python train.py --d_model=128 --routed_scale=1.5 --balance_loss=0.0178 --balance_bias=false --lr_router=0.00152 --norm="rmsnorm" --norm_eps=1e-06 --tie_embeddings=false --beta1=0.95 --steps=11493 --dataset="wikipedia_en"
Below are experts of layer 8 (counted from 0) of a mixture-of-experts language model. Rows are named router (the router's row for the expert), up (a neuron's input weights, with its number), down (a neuron's output weights, with its number) and show model dimensions 0-127. Each number is 50 + 10 x the weight over its row's rms, rounded and kept within 0 to 99.
After each expert's rows: "comes before" lists some tokens at least twice as common just after its tokens as in all text. This comes from a sample of Wikipedia text that the model never trained on. Tokens count by the router's weight.

# expert 11
router:55 49 61 59 54 47 37 57 56 54 42 72 54 39 39 74 36 50 57 40 56 58 56 65 53 59 41 49 60 40 68 45 42 66 41 62 59 39 43 63 40 45 41 75 34 54 50 43 43 62 59 57 40 41 45 57 47 43 58 33 47 52 44 44 55 42 43 34 26 67 44 36 40 40 29 38 47 49 61 58 62 43 38 41 57 57 69 47 51 60 36 55 48 36 54 69 52 59 38 41 57 44 43 52 45 53 42 58 42 28 60 46 59 39 48 52 58 58 50 47 43 57 42 48 62 43 52 50
up0:67 54 59 37 53 59 52 66 31 56 55 43 41 63 69 55 55 64 65 51 52 51 66 53 58 41 43 55 52 63 48 58 37 61 64 52 60 45 68 37 45 65 43 33 55 43 39 54 58 45 53 59 38 58 45 54 66 60 56 50 53 52 47 58 44 52 42 36 64 60 53 55 58 61 36 29 66 62 54 53 39 54 57 49 57 52 46 43 50 57 63 38 64 60 55 72 44 52 65 41 45 73 53 56 57 37 57 57 63 32 36 45 69 58 53 43 58 44 69 42 49 45 63 57 61 50 55 55
down0:40 37 49 65 63 50 40 45 53 44 47 54 45 62 53 51 57 50 63 54 46 48 50 61 43 55 50 42 43 56 47 51 58 29 25 54 56 45 51 28 40 46 40 56 49 40 39 58 64 47 50 41 51 59 28 49 59 83 46 45 43 57 28 58 25 48 58 56 41 47 43 52 42 76 47 62 39 53 66 46 43 48 47 77 58 51 53 49 55 52 60 47 37 32 35 50 48 42 45 38 61 57 46 58 58 52 47 45 51 49 51 48 42 49 30 64 47 47 56 54 53 66 43 28 50 59 47 42
up1:48 40 46 43 60 45 38 51 60 53 71 49 66 51 52 46 38 69 42 38 51 35 46 54 35 68 46 40 64 34 53 54 50 53 41 55 61 37 49 58 37 48 65 59 54 50 35 56 52 60 35 62 53 52 51 44 71 57 47 45 43 50 56 58 50 55 51 40 53 53 53 39 43 72 65 30 58 50 57 56 48 40 47 49 41 56 69 51 61 62 51 50 46 70 44 49 67 37 31 51 54 48 52 55 58 54 55 35 65 69 40 49 45 46 41 63 63 47 44 67 35 51 42 55 48 43 81 37
down1:71 60 50 59 55 49 49 44 44 60 37 28 54 53 42 34 64 65 54 44 54 57 58 61 41 51 48 60 54 75 50 52 42 60 40 48 37 40 45 55 71 50 41 42 42 39 64 60 47 45 48 44 36 49 51 69 32 43 41 39 57 61 41 35 62 51 50 61 41 49 41 58 68 43 32 58 57 32 31 31 37 58 56 51 42 45 54 52 52 53 52 61 39 41 51 46 56 45 34 55 38 43 46 56 64 56 43 57 50 49 53 52 68 63 43 53 36 53 51 24 47 35 59 49 51 53 36 60
comes before: " |", "%", ")", " (", "°", ";"

# expert 5
router:61 43 60 57 50 46 38 52 40 28 44 50 60 53 41 44 53 58 42 48 57 40 59 59 54 54 56 58 52 40 58 45 44 60 47 60 55 41 45 51 40 55 45 42 42 56 22 43 49 59 55 58 28 46 38 46 37 43 62 33 27 73 47 41 51 42 37 55 33 63 39 44 49 61 77 45 39 53 54 59 56 45 38 42 61 57 52 29 55 61 38 79 39 43 48 62 45 57 47 48 44 53 40 58 47 57 48 33 44 43 64 44 54 41 40 58 40 61 47 50 41 50 37 46 68 53 60 59
up0:63 63 51 48 46 40 50 43 34 55 60 49 59 43 44 53 48 66 51 43 46 46 66 49 46 48 42 61 70 42 79 41 28 58 57 42 45 44 40 55 22 28 41 39 46 51 50 46 54 61 58 45 36 47 64 58 42 61 54 64 56 43 54 56 36 47 62 52 43 59 54 42 52 51 56 55 48 42 38 64 61 52 34 49 42 44 45 45 57 44 41 43 64 45 50 58 43 62 45 53 57 36 52 51 46 40 61 61 40 21 50 49 49 59 64 59 33 52 36 61 47 47 51 59 28 42 70 42
down0:37 51 60 61 53 49 59 45 49 75 46 46 44 59 54 70 42 65 66 58 63 41 65 45 49 65 67 48 56 67 41 49 45 47 55 47 54 40 45 40 55 47 57 53 56 45 60 47 44 42 26 44 62 48 62 28 47 72 61 51 53 53 45 50 47 56 55 51 50 44 61 73 33 56 58 53 53 54 38 55 56 67 47 71 58 48 38 61 68 29 55 44 52 55 53 46 60 20 49 44 33 64 40 46 48 46 51 52 68 62 59 37 51 58 49 42 38 53 43 54 54 46 43 57 52 59 52 53
up1:62 53 42 30 51 53 49 46 37 36 59 37 55 57 63 48 47 48 57 52 40 54 58 41 60 43 18 63 54 44 54 52 34 52 49 50 63 37 52 52 48 67 28 69 46 44 46 68 61 51 46 66 34 47 47 43 56 56 51 24 55 43 52 58 60 45 48 26 34 54 30 49 66 50 62 53 52 37 49 68 44 53 34 55 43 46 51 49 52 41 49 64 46 34 42 45 60 48 58 56 51 40 50 43 35 47 39 58 59 68 63 57 54 51 48 59 62 45 43 60 41 53 59 56 33 62 51 51
down1:56 46 55 50 57 43 50 52 57 55 35 62 47 65 43 42 58 44 64 38 55 49 67 57 48 49 39 43 40 46 53 53 73 62 57 44 36 41 44 50 46 42 67 38 65 53 56 53 53 43 49 33 59 52 58 47 40 75 49 39 46 40 61 48 39 55 59 62 37 46 57 45 65 50 26 31 36 47 42 44 32 67 64 75 53 41 53 47 38 48 55 48 42 61 37 58 50 29 53 69 66 39 55 38 41 44 42 49 39 51 53 55 59 51 52 49 51 59 37 61 51 32 40 57 40 46 51 65
comes before: ",", ".", ":", " (", ";", ")"

# expert 7
router:54 34 54 52 52 44 35 49 42 54 44 29 54 48 41 72 55 58 34 44 53 50 60 58 39 54 53 76 50 46 65 42 44 62 65 60 57 69 56 49 36 53 39 30 43 60 60 46 37 56 62 58 66 46 43 43 45 46 58 55 53 51 42 44 55 41 40 57 69 57 40 39 40 42 51 51 43 46 58 61 54 49 35 49 60 51 61 39 42 67 36 74 48 46 39 61 60 65 37 46 39 44 39 34 37 57 49 53 31 49 55 38 61 63 45 52 60 40 68 45 49 60 40 43 40 63 54 53
up0:36 44 54 63 35 48 47 48 20 74 51 63 37 68 49 55 49 54 34 39 56 69 48 46 39 64 31 55 54 41 44 60 45 48 53 61 56 54 57 45 58 50 51 57 53 64 45 38 54 58 36 52 45 47 64 38 62 51 53 30 43 50 32 43 47 58 49 46 36 47 45 45 40 47 46 53 39 48 57 52 41 51 39 42 31 61 57 51 49 30 55 47 47 49 71 54 54 47 49 49 30 39 45 49 57 38 60 41 53 37 38 51 53 44 57 59 43 70 61 50 36 62 33 58 48 23 47 47
down0:58 55 34 35 55 63 53 50 60 49 57 55 60 51 45 52 49 66 56 50 48 41 48 50 52 51 39 66 37 48 47 33 48 50 24 47 41 52 49 28 55 53 50 50 41 46 57 55 32 45 46 48 46 57 26 45 55 70 34 45 53 39 61 57 45 50 40 60 34 40 55 61 50 46 57 38 64 66 40 47 32 37 58 57 49 43 50 52 53 69 74 39 57 54 43 58 49 51 46 49 72 51 67 69 48 55 56 42 31 56 52 47 35 59 51 59 55 72 62 38 52 56 61 51 43 65 40 51
up1:44 54 50 59 47 57 45 44 35 61 58 69 59 44 63 54 48 49 47 47 45 61 47 47 74 34 43 52 47 41 54 38 55 50 29 50 43 41 76 36 75 46 53 48 47 45 66 50 47 58 55 39 34 58 60 46 51 61 67 34 58 59 27 56 65 42 61 61 41 57 53 48 67 52 46 52 23 64 48 46 52 24 43 43 50 55 53 47 66 65 45 66 51 47 46 45 67 50 34 53 57 44 42 54 60 40 42 51 59 46 39 48 59 36 55 59 36 45 45 47 45 53 60 55 44 45 42 54
down1:42 44 48 50 47 38 59 46 41 49 32 46 63 55 44 44 38 34 67 48 52 58 38 45 36 63 47 47 59 70 56 51 37 33 42 54 57 39 36 34 38 38 50 53 50 65 42 55 41 46 41 37 41 44 29 49 50 57 55 33 44 41 35 52 42 52 48 58 60 55 44 62 49 54 45 36 56 57 60 65 32 57 41 61 44 43 50 47 24 37 29 56 54 49 47 54 24 59 47 48 56 52 62 51 56 60 48 47 53 52 66 50 63 50 43 55 45 58 44 53 45 39 31 54 41 67 35 29
comes before: " the", "==", "In", "The", "===", " States"

# expert 1
router:63 43 53 58 59 60 38 55 57 34 45 59 57 52 38 39 41 41 56 42 67 56 40 60 72 51 36 52 55 42 64 41 41 63 73 58 61 51 44 45 43 73 45 47 37 48 45 49 44 57 57 60 75 40 36 67 48 41 57 63 62 63 42 39 57 40 53 60 33 61 39 40 41 45 32 47 37 52 57 49 64 46 44 41 62 60 60 37 45 55 39 52 48 46 28 56 60 60 42 45 55 37 41 51 39 55 43 64 45 36 55 47 64 41 43 67 58 45 51 45 39 57 43 46 33 50 54 53
up0:52 50 50 53 40 58 54 52 71 51 56 43 39 43 56 36 39 55 44 55 56 61 58 54 61 44 51 64 64 53 44 48 43 52 54 41 52 52 43 42 42 43 40 36 53 57 45 62 48 53 70 51 65 34 52 41 40 66 57 16 50 50 37 54 62 60 45 42 19 71 41 50 46 43 42 68 56 57 43 50 39 60 44 43 61 43 54 55 52 56 43 37 50 47 58 44 60 66 54 52 58 41 47 54 50 55 55 54 56 41 52 29 71 33 52 58 59 58 31 74 52 62 47 55 61 41 47 55
down0:49 50 42 53 39 64 50 41 46 49 49 59 55 52 47 73 32 50 58 51 32 40 46 57 36 57 55 56 37 76 38 57 65 48 57 41 59 65 39 42 50 50 46 32 58 39 69 75 52 35 47 30 36 45 46 51 50 61 50 31 50 48 35 57 43 43 52 69 30 55 57 30 58 54 39 52 53 43 52 58 40 44 51 44 63 47 65 52 50 41 47 46 39 46 40 45 61 59 58 59 36 62 49 54 48 66 40 54 56 34 65 52 47 51 53 64 41 44 46 45 37 52 61 33 39 54 51 41
up1:50 75 67 42 57 48 41 50 46 40 45 51 52 52 50 44 38 55 48 54 47 40 51 38 56 55 65 30 49 58 51 54 53 54 39 55 50 49 49 59 57 52 48 29 35 52 44 53 39 54 51 63 44 45 54 48 34 61 47 44 54 50 50 31 54 37 43 75 44 63 47 56 60 56 55 43 37 72 50 46 29 53 62 37 44 46 30 61 66 56 43 51 56 51 80 53 41 45 44 50 61 34 37 43 51 53 63 53 51 65 52 57 43 31 65 38 41 41 45 47 69 30 59 44 59 58 66 50
down1:47 49 49 39 56 39 53 45 50 51 60 47 52 47 56 51 70 40 60 44 46 50 54 48 57 50 67 40 72 48 52 73 43 25 49 59 44 74 64 44 37 48 61 61 52 65 49 56 55 44 35 38 41 52 42 41 35 58 51 41 62 44 48 39 63 44 52 29 60 30 33 50 30 60 52 63 47 49 54 39 49 44 49 66 61 54 32 41 32 46 42 49 40 52 46 41 57 43 40 45 48 49 58 60 41 52 53 41 61 59 38 44 58 52 43 51 20 43 60 52 52 54 46 62 60 32 55 58
comes before: " the", " a", " ", " 1", " 2", " an"

# expert 25
router:79 49 66 63 61 38 41 60 54 46 45 38 54 41 38 62 65 58 53 44 57 56 43 62 41 51 52 46 60 51 63 46 38 60 50 60 57 59 56 49 34 56 53 37 37 61 51 45 41 63 61 58 35 45 37 53 48 43 56 33 69 62 41 42 52 42 47 35 30 59 41 39 42 59 53 60 41 47 48 55 56 37 39 40 54 57 55 47 62 60 41 43 46 42 71 63 59 60 39 39 56 46 45 40 44 59 44 56 40 42 59 43 58 67 43 56 39 61 82 42 45 54 42 40 59 65 58 52
up0:44 62 42 64 42 46 45 44 32 37 24 38 59 67 44 42 46 44 61 57 52 40 63 40 48 60 50 42 46 32 61 47 49 57 43 59 46 56 38 36 39 61 46 45 53 58 49 49 67 60 56 50 46 59 55 42 40 49 51 73 38 42 58 40 48 30 48 51 60 40 60 37 48 50 48 41 39 62 45 39 49 43 62 22 52 28 49 45 30 44 55 51 65 47 47 56 71 56 39 42 59 62 45 49 65 49 50 28 60 32 50 50 57 51 46 45 52 48 61 59 52 36 45 49 64 56 66 56
down0:45 66 43 41 61 28 56 73 54 64 63 59 54 36 50 57 50 30 54 38 54 60 81 65 49 40 41 25 48 37 56 50 45 45 48 55 51 56 48 63 49 49 65 52 68 44 38 50 58 65 64 49 48 42 51 49 37 52 40 56 59 54 58 49 49 35 53 38 62 44 44 49 68 53 40 55 47 65 50 34 50 41 79 49 41 41 50 48 43 55 61 48 68 61 48 52 41 60 60 54 57 52 52 46 50 48 55 45 61 51 29 36 53 39 52 61 59 58 49 39 58 71 57 48 46 53 48 49
up1:32 46 50 46 45 32 47 45 41 74 60 26 42 63 46 46 63 55 52 59 41 54 40 45 37 68 69 55 59 34 50 43 61 70 63 50 48 57 60 41 54 43 62 57 55 40 58 32 43 52 58 65 38 44 46 38 59 54 56 44 57 63 49 37 55 39 49 44 56 57 54 38 52 50 39 44 58 40 57 64 44 55 34 47 44 51 55 30 34 54 55 55 49 50 49 63 49 55 35 51 52 52 63 66 49 41 68 33 54 27 38 62 58 48 49 57 51 48 49 47 54 37 49 48 29 34 45 67
down1:45 56 44 50 51 38 62 53 69 43 63 62 53 70 59 54 57 49 61 57 57 53 54 47 51 59 50 34 45 56 40 42 45 49 35 45 56 57 64 57 65 69 51 56 45 53 42 53 54 50 44 40 61 48 28 36 31 73 44 46 51 31 40 34 59 56 61 44 65 52 55 60 50 67 52 30 49 43 61 55 38 41 57 63 49 38 58 54 54 28 49 51 39 29 51 51 35 39 42 56 55 49 38 53 41 50 49 45 35 69 60 53 45 62 46 43 60 65 58 52 64 68 31 51 56 54 49 58
comes before: "-", "\n", "|", "N", " been", " Born"

# expert 26
router:61 64 53 52 53 50 40 43 50 62 46 34 68 47 37 47 62 42 56 39 55 38 38 51 58 50 54 53 63 47 59 41 42 57 67 63 58 66 44 55 44 55 45 41 40 51 41 49 36 63 51 62 19 47 37 56 48 42 60 41 60 47 42 40 61 38 42 44 54 55 45 45 44 73 46 60 44 25 62 51 58 49 36 40 57 55 61 61 53 62 38 40 41 44 53 63 50 60 30 45 51 42 42 37 47 50 46 60 45 44 58 46 55 19 40 56 33 32 50 47 39 55 43 44 49 31 54 53
up0:43 62 36 42 46 51 42 75 40 46 48 66 51 47 45 56 56 51 64 40 53 32 62 61 60 44 41 63 45 55 48 49 56 33 42 54 62 60 59 55 55 56 49 25 53 52 41 51 44 46 65 60 43 53 27 39 59 48 53 45 33 51 48 41 49 56 40 58 56 45 51 54 48 54 52 37 52 49 60 79 51 56 51 50 66 43 48 37 59 50 64 51 27 51 37 35 59 63 44 55 41 71 45 64 62 48 39 54 60 71 65 49 54 36 47 50 41 46 63 26 45 45 53 49 33 48 62 49
down0:30 36 47 55 58 63 46 49 44 29 42 60 42 53 46 46 45 59 51 47 34 53 31 55 30 25 44 61 40 33 45 44 55 31 46 50 53 56 50 59 48 44 49 62 51 35 41 53 67 34 54 52 49 51 41 57 34 59 51 44 57 68 41 54 45 46 46 67 44 56 55 68 51 47 49 56 52 41 52 56 64 42 53 43 53 61 36 54 33 51 55 54 49 23 52 57 67 35 33 58 36 44 49 54 68 54 53 42 40 47 52 60 60 58 39 68 58 59 41 70 37 36 53 61 51 53 46 50
up1:45 31 56 51 42 51 58 50 56 51 36 58 60 25 52 62 42 54 56 55 72 81 61 41 53 66 48 63 54 48 53 29 57 46 58 51 37 75 47 50 61 53 40 63 49 36 51 42 55 55 47 63 42 60 56 43 41 49 55 44 64 70 35 46 64 39 53 54 46 58 64 52 61 68 44 50 62 59 63 56 35 53 49 59 59 40 50 51 60 38 37 50 52 55 32 38 56 52 51 49 53 53 52 54 60 64 53 52 45 40 62 49 53 43 58 74 33 49 55 41 32 56 60 56 44 51 42 51
down1:48 54 46 52 50 44 49 52 61 73 47 49 35 53 61 52 55 44 34 54 51 35 58 51 67 51 45 49 48 42 34 50 57 46 41 56 51 57 52 57 33 52 54 46 53 70 60 48 70 38 48 59 50 37 46 47 57 63 47 49 56 49 50 33 46 42 52 52 60 63 37 41 50 36 46 47 44 46 36 45 51 35 71 62 46 39 64 56 35 36 57 28 53 30 47 43 39 33 50 54 45 53 28 59 35 70 51 62 36 43 58 40 61 55 41 43 41 61 33 70 53 37 64 55 35 51 63 44
comes before: "\n", " The", " He", " In", " It", " This"

# expert 10
router:61 61 58 54 63 45 43 53 53 65 42 37 52 38 44 51 46 61 44 33 62 50 70 58 56 55 34 60 63 42 62 45 39 66 40 61 63 47 39 50 41 54 54 49 45 57 50 43 43 58 52 66 50 39 30 46 44 43 65 63 67 44 45 40 55 36 41 28 62 63 39 38 47 49 37 65 45 57 57 55 65 51 48 39 59 58 59 43 56 64 39 60 44 40 39 65 47 65 36 42 47 67 47 38 46 50 40 69 40 41 61 39 51 63 45 62 44 50 57 50 38 55 37 42 62 43 52 67
up0:65 47 52 57 45 63 54 23 46 46 51 58 57 33 61 39 63 66 52 49 45 50 52 54 57 45 62 47 42 39 48 56 70 67 52 47 62 38 25 56 62 58 53 50 54 61 55 50 41 46 47 60 50 42 53 69 59 50 56 54 45 43 58 62 41 68 49 53 35 66 47 57 54 53 51 47 49 69 54 62 60 60 50 51 58 59 65 43 68 51 64 45 41 26 44 62 32 50 63 29 47 59 43 62 53 57 39 51 49 74 63 57 67 49 45 64 46 44 49 63 52 62 57 47 55 59 43 55
down0:48 65 50 38 52 36 59 54 56 51 48 52 54 53 38 38 53 41 33 36 49 55 57 30 51 46 52 62 47 52 43 47 41 23 46 56 52 44 63 29 50 30 54 60 47 56 48 50 49 55 49 53 51 59 32 40 67 81 52 49 49 48 41 56 50 55 58 45 42 44 58 45 52 52 22 35 45 45 31 50 38 59 49 75 69 53 36 45 49 42 51 56 37 45 48 51 46 18 53 49 51 39 59 38 46 50 35 41 44 57 36 45 40 60 57 50 56 53 55 44 35 59 44 62 55 39 55 56
up1:65 47 57 51 40 60 59 36 52 66 62 53 67 63 52 40 48 51 59 37 49 53 51 46 54 56 59 31 66 50 52 43 52 58 45 50 46 58 54 38 47 58 64 45 55 62 69 69 50 42 59 48 48 56 27 55 34 47 72 61 35 42 36 34 57 42 67 49 34 38 49 42 68 48 36 45 50 49 50 51 44 46 39 43 51 36 43 47 13 48 49 62 50 44 46 60 37 58 44 46 44 58 57 39 54 46 46 41 62 44 45 65 55 32 52 43 52 63 60 51 55 40 63 60 49 59 38 42
down1:42 51 49 57 50 63 50 59 48 51 47 52 49 49 47 59 49 51 40 46 54 51 54 55 52 43 41 58 49 62 56 45 55 44 21 68 51 55 55 10 50 40 51 47 57 51 41 68 58 44 46 50 46 47 32 55 54 88 53 57 43 55 47 52 22 55 58 49 57 57 51 27 43 46 50 43 39 53 53 53 56 49 60 79 46 43 58 46 67 69 51 45 36 41 54 39 54 13 54 50 44 43 42 48 55 58 55 52 51 56 47 43 62 56 51 44 49 54 45 47 52 55 42 44 48 42 54 50
comes before: "==", "The", "\n", "===", "In", "="

# expert 14
router:37 52 62 58 51 49 45 62 39 61 41 64 63 47 42 49 34 63 47 38 58 46 41 62 36 57 66 77 56 44 59 39 39 57 37 56 59 45 39 46 42 58 50 45 40 56 43 44 47 66 51 54 30 41 38 39 39 39 63 67 50 45 47 39 56 42 46 36 31 57 40 44 45 63 30 52 46 60 53 48 59 40 43 41 59 55 59 39 64 57 33 67 45 43 26 58 51 59 53 42 60 44 41 44 37 58 41 50 47 45 62 42 61 45 42 63 67 48 62 46 41 56 39 46 50 33 62 54
up0:36 59 52 39 62 54 49 42 40 60 38 59 66 48 47 56 51 64 14 52 51 54 54 41 67 31 58 47 67 40 51 42 45 68 55 41 53 38 56 53 49 57 57 42 48 61 40 42 48 45 54 52 57 39 54 41 69 55 61 54 56 60 53 59 68 43 59 55 58 52 41 37 54 56 31 59 50 51 50 70 47 29 50 34 39 48 57 57 64 70 59 64 46 68 43 49 54 40 51 43 60 46 64 51 40 52 51 44 42 53 71 44 77 48 38 52 55 48 62 53 42 49 42 48 47 40 58 43
down0:65 39 36 64 33 35 43 53 42 28 66 49 61 40 56 35 56 45 35 68 40 31 56 36 55 56 41 42 48 35 65 55 56 68 50 49 55 37 43 58 66 57 49 64 50 40 65 40 47 52 51 60 57 56 51 50 45 26 61 46 44 49 72 46 73 48 49 46 47 44 56 40 56 62 40 48 47 55 39 54 63 50 52 28 53 62 65 50 44 60 60 50 33 47 63 49 54 68 58 44 50 59 45 52 46 50 41 64 43 58 50 61 50 65 40 57 58 54 40 44 51 56 60 32 41 41 50 58
up1:48 49 47 62 53 47 35 49 68 48 62 53 54 49 43 58 56 55 82 39 49 55 44 55 37 32 61 41 43 55 56 56 34 47 52 67 45 65 50 38 59 51 49 39 45 60 40 44 57 63 52 54 52 56 51 44 58 37 54 53 46 67 37 63 56 17 51 63 40 57 51 42 56 43 33 40 44 39 38 44 52 45 58 43 67 57 57 44 56 48 44 42 60 37 64 42 45 52 37 43 42 55 32 46 47 68 26 45 48 48 48 38 54 56 22 72 47 48 40 50 48 54 59 46 38 44 52 56
down1:47 55 43 52 48 55 42 53 47 63 53 58 68 52 57 47 67 41 51 49 63 50 45 52 60 50 26 67 44 61 48 41 52 52 42 54 43 44 50 47 30 60 37 45 34 69 52 60 58 50 60 48 49 61 40 84 49 50 50 53 60 44 59 58 56 51 49 65 58 48 59 50 61 55 66 50 50 48 40 48 48 46 53 50 52 44 49 87 42 50 61 37 52 61 37 50 54 56 50 31 51 46 59 56 57 72 42 42 40 51 40 37 43 51 44 45 38 73 55 44 68 65 31 54 58 32 49 53
comes before: "\n", " |", "|", ";", " by", " /"